Experts of a small language model.
Size: 14 layers, width 160, 27.8M parameters.
Training: a variant of Muon for the experts, 349M tokens, 7275 steps.
Below are experts of layer 6 (counted from 0) of a mixture-of-experts language model. Rows are named gate (a neuron's input weights, with its number), up (a neuron's input weights, with its number) and show model dimensions 0-159. Each number is 200 + 40 x the weight over its row's rms, rounded and kept within 0 to 999.
Before each expert's rows: a language model's description of what the expert responds to. This comes from a sample of Wikipedia text that the model never trained on.

# expert 13
Description: Numeric table separators. Pipes and semicolons between numbers in climate, statistics and chart tables, plus month names in dates like July, February.
gate0,217,201,237,193,214,243,196,257,202,140,244,159,188,142,165,172,158,212,181,206,218,166,137,224,168,198,178,230,143,184,143,214,220,186,198,232,223,178,232,245,230,235,214,251,235,179,220,235,168,128,279,155,199,242,177,263,201,222,222,224,182,195,253,273,141,143,150,247,192,163,256,228,150,246,274,256,151,236,145,277,181,234,203,172,142,207,164,200,298,175,179,155,190,184,260,184,218,218,311,202,196,171,230,257,184,150,196,156,199,193,204,142,176,224,217,270,153,140,98,208,305,191,163,207,201,210,240,211,185,199,238,266,191,174,265,222,211,183,149,215,155,217,197,157,256,196,228,141,151,172,154,224,167,188,149,240,223,174,265,233
up0,167,210,275,181,202,252,170,266,175,211,106,201,232,222,215,207,235,229,214,202,256,214,147,207,160,149,250,307,219,194,151,203,229,211,255,257,209,209,210,216,205,265,227,213,223,147,131,208,149,181,273,247,197,195,211,279,214,193,179,142,161,219,177,158,207,133,211,278,190,202,274,216,133,238,257,215,223,245,191,281,170,216,208,196,124,203,114,160,288,192,176,211,216,192,196,246,171,229,224,208,263,165,173,242,246,163,179,135,189,187,150,195,183,262,209,230,158,148,144,166,212,237,210,189,165,258,202,218,235,114,185,171,226,165,242,141,184,190,146,226,197,174,190,174,179,198,184,161,110,170,148,193,253,154,191,204,168,112,210,202

# expert 3
Description: Transliterated name pieces, line breaks. Word pieces inside transliterated Asian, Arabic and Slavic names, like Shabaab, Khayyam, Qasim, plus line breaks ending list items.
gate0,279,187,167,234,227,191,165,277,231,188,163,211,255,264,172,147,215,174,194,182,199,215,206,177,153,211,139,172,232,158,268,176,263,255,182,195,202,152,207,229,197,269,204,135,199,199,190,198,166,215,228,242,195,106,203,204,102,139,233,169,229,247,224,242,202,188,221,194,175,258,183,214,195,251,197,149,162,180,228,292,179,128,205,238,124,259,280,209,236,228,136,184,213,121,164,219,185,237,239,179,165,151,231,226,219,196,208,218,124,155,129,272,235,257,198,158,247,161,212,202,188,297,228,186,142,157,226,221,222,220,242,166,252,195,183,149,273,177,195,212,172,271,197,213,224,123,204,173,224,188,201,155,250,179,172,158,218,217,134,211
up0,230,210,193,169,168,235,183,177,203,209,241,146,193,171,236,191,200,187,233,183,160,145,268,161,130,213,225,144,194,192,170,207,144,239,261,212,250,85,186,275,179,216,198,209,188,168,164,165,191,166,244,194,235,165,244,140,252,185,228,183,245,260,240,151,173,234,186,179,267,171,219,203,223,173,189,168,246,246,188,135,249,144,216,249,232,188,163,200,211,207,203,192,253,124,178,207,222,256,285,158,248,208,221,197,127,171,243,210,169,212,207,101,209,170,227,143,150,253,223,172,143,219,244,221,150,229,130,172,165,297,163,182,172,196,248,247,221,228,180,208,139,299,187,186,223,172,237,240,168,174,217,171,270,293,225,218,207,230,149,136

# expert 4
Description: Sentence ends, table pipes. Sentence-final periods, line breaks, commas between place names, and pipes ending table rows in route and location lists, such as Angeles, California.
gate0,129,241,194,171,190,159,171,197,156,143,276,217,196,208,147,107,119,186,197,218,237,286,223,256,144,299,178,152,164,246,165,217,237,157,218,199,244,201,220,193,165,190,217,262,188,219,176,215,219,269,212,177,228,262,188,219,202,190,294,115,241,199,236,165,220,203,132,239,182,278,235,223,147,162,117,233,294,225,257,221,205,244,210,223,216,314,205,169,223,177,157,144,166,174,187,256,191,238,201,203,169,176,232,188,139,204,185,196,211,240,101,177,261,199,207,208,189,259,210,169,207,197,141,143,202,139,226,220,209,174,204,228,180,197,230,173,205,207,110,154,209,210,186,240,194,209,193,249,224,198,162,185,159,228,194,265,240,215,232,189
up0,201,214,210,155,226,199,207,269,276,213,295,192,206,189,133,134,205,193,167,220,262,224,315,163,119,162,254,135,150,279,237,209,205,264,170,266,189,206,201,216,282,234,191,235,129,230,191,253,178,199,199,171,196,255,146,236,130,227,222,170,172,160,229,237,237,228,190,166,283,248,218,186,213,134,195,183,209,267,226,167,195,215,199,232,145,223,257,146,209,232,165,194,212,202,185,195,197,198,141,236,150,173,138,198,215,248,228,134,227,198,188,170,234,240,182,206,192,198,244,240,155,220,173,236,187,171,179,166,144,183,173,159,246,230,188,226,202,242,209,193,235,159,269,127,147,175,111,166,210,193,222,182,151,173,234,277,166,285,230,198

# expert 10
Description: Function words in prose. Verbs and function words inside explanatory sentences, such as is, are, can, provide, to, at, and verb endings like inhib-its.
gate0,262,213,187,291,236,251,233,146,230,240,186,202,144,115,196,245,165,193,250,214,251,204,177,206,278,243,285,169,201,182,185,216,178,185,221,193,180,213,214,192,203,195,188,150,209,217,144,166,198,232,263,140,226,214,266,184,239,90,226,207,193,172,197,224,227,271,288,248,148,172,272,177,249,178,214,197,199,164,248,218,181,216,253,187,182,198,252,195,218,205,151,200,135,178,121,176,196,168,151,212,199,247,198,244,190,193,205,213,180,211,187,255,241,256,185,193,223,189,195,203,205,248,212,180,171,239,162,169,205,198,291,217,99,104,149,173,192,225,253,222,223,199,154,202,145,145,326,156,247,157,168,233,223,115,166,195,185,154,205,191
up0,161,183,222,169,77,155,200,176,118,200,241,248,180,175,174,205,167,152,208,242,131,193,188,185,155,173,180,206,235,185,264,174,229,236,209,185,257,197,172,162,119,170,140,289,187,207,236,252,243,192,173,160,246,162,213,181,275,201,175,207,188,194,140,207,192,168,154,193,238,162,238,149,200,185,215,183,205,190,187,187,258,242,141,101,199,222,214,302,205,217,172,215,255,252,206,185,259,177,226,282,181,231,132,207,207,207,235,152,164,201,256,202,263,175,259,228,207,242,268,238,194,265,239,239,199,171,214,195,210,207,266,183,259,201,227,212,250,265,229,177,250,193,157,165,246,196,189,206,304,209,158,216,156,154,217,192,198,134,247,130

# expert 12
Description: Digits and measurement units. Digits inside numbers, years, times and table figures, plus unit words like metres, km, million, kg, %.
gate0,193,209,204,126,201,224,205,109,204,196,205,172,248,187,270,226,229,225,185,247,204,172,223,199,195,225,168,210,298,187,253,203,180,269,264,221,182,228,238,216,225,139,254,263,161,206,241,126,184,249,128,229,177,244,188,242,232,91,161,200,147,189,195,135,190,256,195,235,208,248,249,273,235,132,235,277,212,225,248,171,164,178,208,167,257,257,132,214,249,211,219,152,195,244,193,269,224,201,184,172,222,228,185,130,255,154,210,228,201,103,198,238,257,207,156,175,192,213,219,178,183,278,213,201,207,182,224,271,112,186,212,228,246,185,157,182,251,219,219,205,185,192,166,234,151,170,233,132,158,160,209,153,205,152,165,176,175,152,233,162
up0,175,175,210,179,128,209,197,198,153,204,204,202,184,264,170,238,205,231,206,252,144,202,177,160,159,212,141,240,226,215,279,264,199,202,249,213,163,175,188,196,182,135,178,212,153,231,136,231,272,203,181,184,215,265,168,194,158,211,243,168,178,130,158,232,253,165,212,221,135,245,285,251,207,180,251,166,204,177,194,210,127,222,206,162,175,208,243,195,159,161,162,302,170,224,179,165,181,151,123,214,141,195,234,251,133,160,165,198,199,200,210,248,214,207,131,187,238,189,244,250,188,216,99,172,243,211,210,283,289,240,182,195,141,230,248,159,242,124,224,220,172,223,178,186,217,173,204,207,212,259,251,230,193,234,173,254,308,211,266,159

# expert 22
Description: Prepositions of time, place. Prepositions opening time or place phrases in biographies and sports careers, such as in July, at Aston Villa, during, until.
gate0,109,264,260,264,143,128,170,244,168,152,189,149,134,203,271,276,250,262,161,232,219,174,150,199,188,159,219,253,206,171,232,198,77,197,247,190,125,199,267,237,211,176,194,206,246,164,262,145,215,178,203,196,171,219,150,186,174,141,154,168,197,191,174,174,199,224,221,220,190,167,285,258,161,183,231,189,193,195,190,220,147,184,266,150,179,245,199,182,172,163,255,239,200,151,182,165,207,123,216,187,227,225,169,261,220,234,211,275,184,211,215,146,254,245,210,221,143,186,228,193,180,171,240,175,145,233,199,186,134,191,275,158,218,322,202,212,237,184,181,257,186,253,201,214,218,184,198,164,151,227,176,183,213,241,229,267,187,216,176,198
up0,192,179,245,225,182,233,159,184,246,206,180,153,215,147,159,182,279,246,228,210,140,163,221,223,230,135,114,200,238,171,218,164,189,215,229,241,200,230,198,193,171,166,266,177,159,253,214,211,158,236,248,233,193,230,168,246,197,201,214,187,173,195,208,141,172,152,196,118,249,248,203,252,126,186,220,198,194,164,255,180,264,110,230,180,283,214,126,153,184,244,177,236,190,140,174,272,203,187,223,181,185,191,173,187,264,225,209,183,218,222,175,237,262,159,197,256,198,225,229,212,173,224,229,263,157,200,185,194,247,222,220,229,270,244,119,215,123,211,144,125,238,325,172,197,229,217,181,193,134,191,139,236,146,184,244,210,159,143,131,248

# expert 18
Description: European surname pieces. Middle and end pieces of Germanic, Nordic and Slavic surnames and names, such as Kirchner, Schmiedlová, Gierke, Drysdale, Sorenson.
gate0,185,137,220,244,240,215,237,185,226,199,205,221,191,203,228,161,228,243,243,200,199,187,246,235,212,65,264,216,160,163,177,184,168,211,195,246,183,149,189,249,150,201,199,176,280,204,247,210,197,248,191,188,205,191,200,181,130,250,229,230,140,179,223,150,202,219,154,229,101,188,223,149,195,175,228,178,221,158,121,207,194,239,312,158,179,168,229,284,202,232,186,214,234,186,187,186,119,250,183,211,165,246,184,234,269,206,209,244,265,163,191,177,251,178,203,191,134,141,127,223,213,172,194,190,191,227,166,247,176,207,175,185,243,271,150,123,215,204,113,221,183,180,236,163,186,250,115,241,238,198,205,149,230,164,266,165,248,295,180,213
up0,193,157,199,169,198,264,233,260,265,196,153,187,179,242,230,167,253,219,227,306,197,213,249,168,168,152,215,184,200,133,194,187,155,244,256,238,203,217,178,250,235,212,128,215,173,183,123,173,201,289,162,144,220,229,220,200,223,140,129,208,248,231,190,156,235,271,200,227,79,154,221,286,172,208,211,246,167,175,147,202,198,157,255,186,160,197,210,196,257,285,184,183,191,168,239,170,222,149,240,238,140,195,188,173,249,151,179,160,180,231,197,188,198,185,171,134,172,252,243,193,233,178,238,238,184,120,234,212,198,147,156,163,241,226,177,198,264,175,223,124,179,217,216,169,150,222,165,199,204,253,178,220,226,222,158,216,278,276,188,141